python train.py --n_layer=10 --d_model=384 --n_experts=24 --experts_per_token=2 --d_expert=80 --d_shared_expert=320 --activation="swiglu" --moe_layers=[0, 1, 2, 3, 4, 5, 6, 7, 8, 9] --router_score="sigmoid" --normalize_top_k=true --routed_scale=1.41 --balance_loss=0.00477 --balance_bias=false --init_std_router=0.00953 --lr_router=0.000522 --vocab_size=5906 --norm="rmsnorm" --norm_eps=1e-05 --tie_embeddings="early" --optimizer="soap_variant" --lr=0.00198 --beta1=0.95 --beta2=0.95 --grad_clip=1.0 --batch_tokens=[16384, 32768, 65536, 131072] --seq_len=1024 --train_tokens=270300000 --steps=5246 --dataset="wikipedia_en"
Below are experts of layer 3 (counted from 0) of a mixture-of-experts language model. Rows are named router (the router's row for the expert) and show model dimensions 96-191. Each number is 500 + 50 x the weight over its row's rms, rounded and kept within 0 to 999. Numbers have three digits each.
After each expert's rows: a language model's description of what the expert responds to; "gets" lists some tokens that make up at least twice as much of what it gets as of all text. This comes from a sample of Wikipedia text that the model never trained on. Tokens count by the router's weight.

# expert 10
router:467580393651475517499458501498556453477522498491513447629537517458579567401574541434532493489407519509483412586523453464488448451454437525496565525488509504533559489505462405519563567543500467534490483487495514415487574542496493472455524507418555563625482438446560496608491586554556425479
Description: Prepositions after verbs
gets: " in", " to", " for", " |", " with", ","

# expert 14
router:461564417580538548497603503441465451550512444544439469519446569507547523420538495466493466482505549575440497484521501477381415563528450469573567514477458464442523583419472456528561554481496415574560471455509498466534544514549460503477432480431556478622508558455529534540488596544491441492
Description: Month names and -ag/-ass pieces
gets: "as", "am", "k", " K", " L", "l"

# expert 6
router:418619434612465451506490444473518446528487524494506417605503519488531547481545488517532482471436551511453486468555484458638476449472486440516566467444491522554481548552484462536548468584523502571429455605459515406479632549559422559491553524392557538633450511438470517585440500496512379482
Description: Subject pronouns, inner consonants
gets: "s", " ", "b", " M", "m", " m"

# expert 5
router:420599471564443472460473527515489429519477459530466412574531487437594554497560494420560548465444551490434565529528552428464486528430503462557560520455481506563501511570498450528535499533579454522393508446465498415499615576497511481469552555458453611608448500450481479549493509561542423436
Description: Place-name word endings
gets: "e", "\"", ")", "s", "a", "on"

# expert 8
router:415579507639480433510541418515430522476497476493528510562501472442575511497568589502468458474521558418491584501489552421472491428487540484530525501468438464528431537535431447522542557545488427515458496533580479435443531562493470529506487531495507498592513463465473518529545500595434468484
Description: Conjunctions and -ight endings
gets: " and", ",", " or", "'s", ")", "er"

# expert 0
router:474577456607373437477490479560488497500554484528470449611479483504486510500585600511465454457489519448514504501545584443529485464453484433469528550495466520521508495515455439594571502533499497555461479556503502462552543643483404480539582576461550494567480507437519484609523499540459449436
Description: Mid-word pieces, pronouns, pipes
gets: " |", "'s", "is", " his", " her", " their"

# expert 11
router:466610425580493522455453503493519504513507552559521448664547564432494515472603564541508399562513544510494488474525470474478471445517419469518549481468425561515412486584456451540571485576582455634515507541487503392545581603503491510585519546380500529609508478456551508587545508595541437437
Description: Copulas and table pipes
gets: " |", " was", " is", " as", " were", " are"

# expert 3
router:379556390606490468528533533469515490480523436607527428593559506466507497455545519450504408475501523524484476569465464405583428540513465470536578518458453497607529605536422458533557493421478396552486498519476485406517613615476470484551504465483598603591447520450519465577517478537490456460
Description: Of/the and infobox labels
gets: " of", " the", "an", ":", "in", "al"

# expert 23
router:381546423573499428519424527467451511630514464532490469545465507506486570440554500502510506497475544535506540485503534458514443459492446485535563520426401514479506581648490419623632478478499479582467510568508505415518538545492465537535517453448532542579486533440507481560513533560464479483
Description: Digits and sentence periods
gets: ".", "s.", "8", "9", "4", "5"

# expert 17
router:404594352601453490542428502488509410619507449539526490562438455427543522444624531470452474540467540560518505537511519432511430470467485474532662556487429472532493469516454445556524474573512513574516566533477522403489569587434495517590504504408495516560518540418465502505538513509374534447
Description: Verb and adjective suffixes
gets: "ing", "s,", "ly", "es", "ed", "s."

# expert 19
router:510550450538515532489494528500528469476502537418570463552549493504506591483561538473460452461489539527571438543500571498524473442402440425510525519364491487560399586562434453526530492489540469547497503494515499411508540493516539560508551442427472532555486533454502462591492526602515444392
Description: Foreign name vowel endings
gets: "i", "o", "a", "in", "y", "u"

# expert 13
router:434566475594444538511504455496559461521503376475579455570442514581606490530583449471472552443452548518509476482516560442518448449432573442547642595458434518566390593571504451527518434465601420549541479503482496359526618567506508517550525492520495517555520433431485509503521545577478463467
Description: Latinate mid-word suffixes
gets: ".", "ent", "ist", "it", "ant", "ic"

# expert 15
router:499625439579499476544458472509476442629454516486462439604491438462565572404561457478532500512482539542526468474493588468491440507516456492552612581410449545534492553459393493568629534568557472563482472513486510455488545643454438509519522528451522559535490462463478516545492461497552468490
Description: Past participles after was
gets: "ed", "|", " it", " made", " known", "ated"

# expert 7
router:435598449564498511436441478580518484552515385530443454556523507535467530439530502492504474447497561457479519438477543444511457459480510480484531615491402483414469518477470421559478428545470484559441510423549501405497570477583477582545521549474520517573502518430494482617524497501551459507
Description: Capital initials and letters
gets: " N", " G", " D", " W", " H", "d"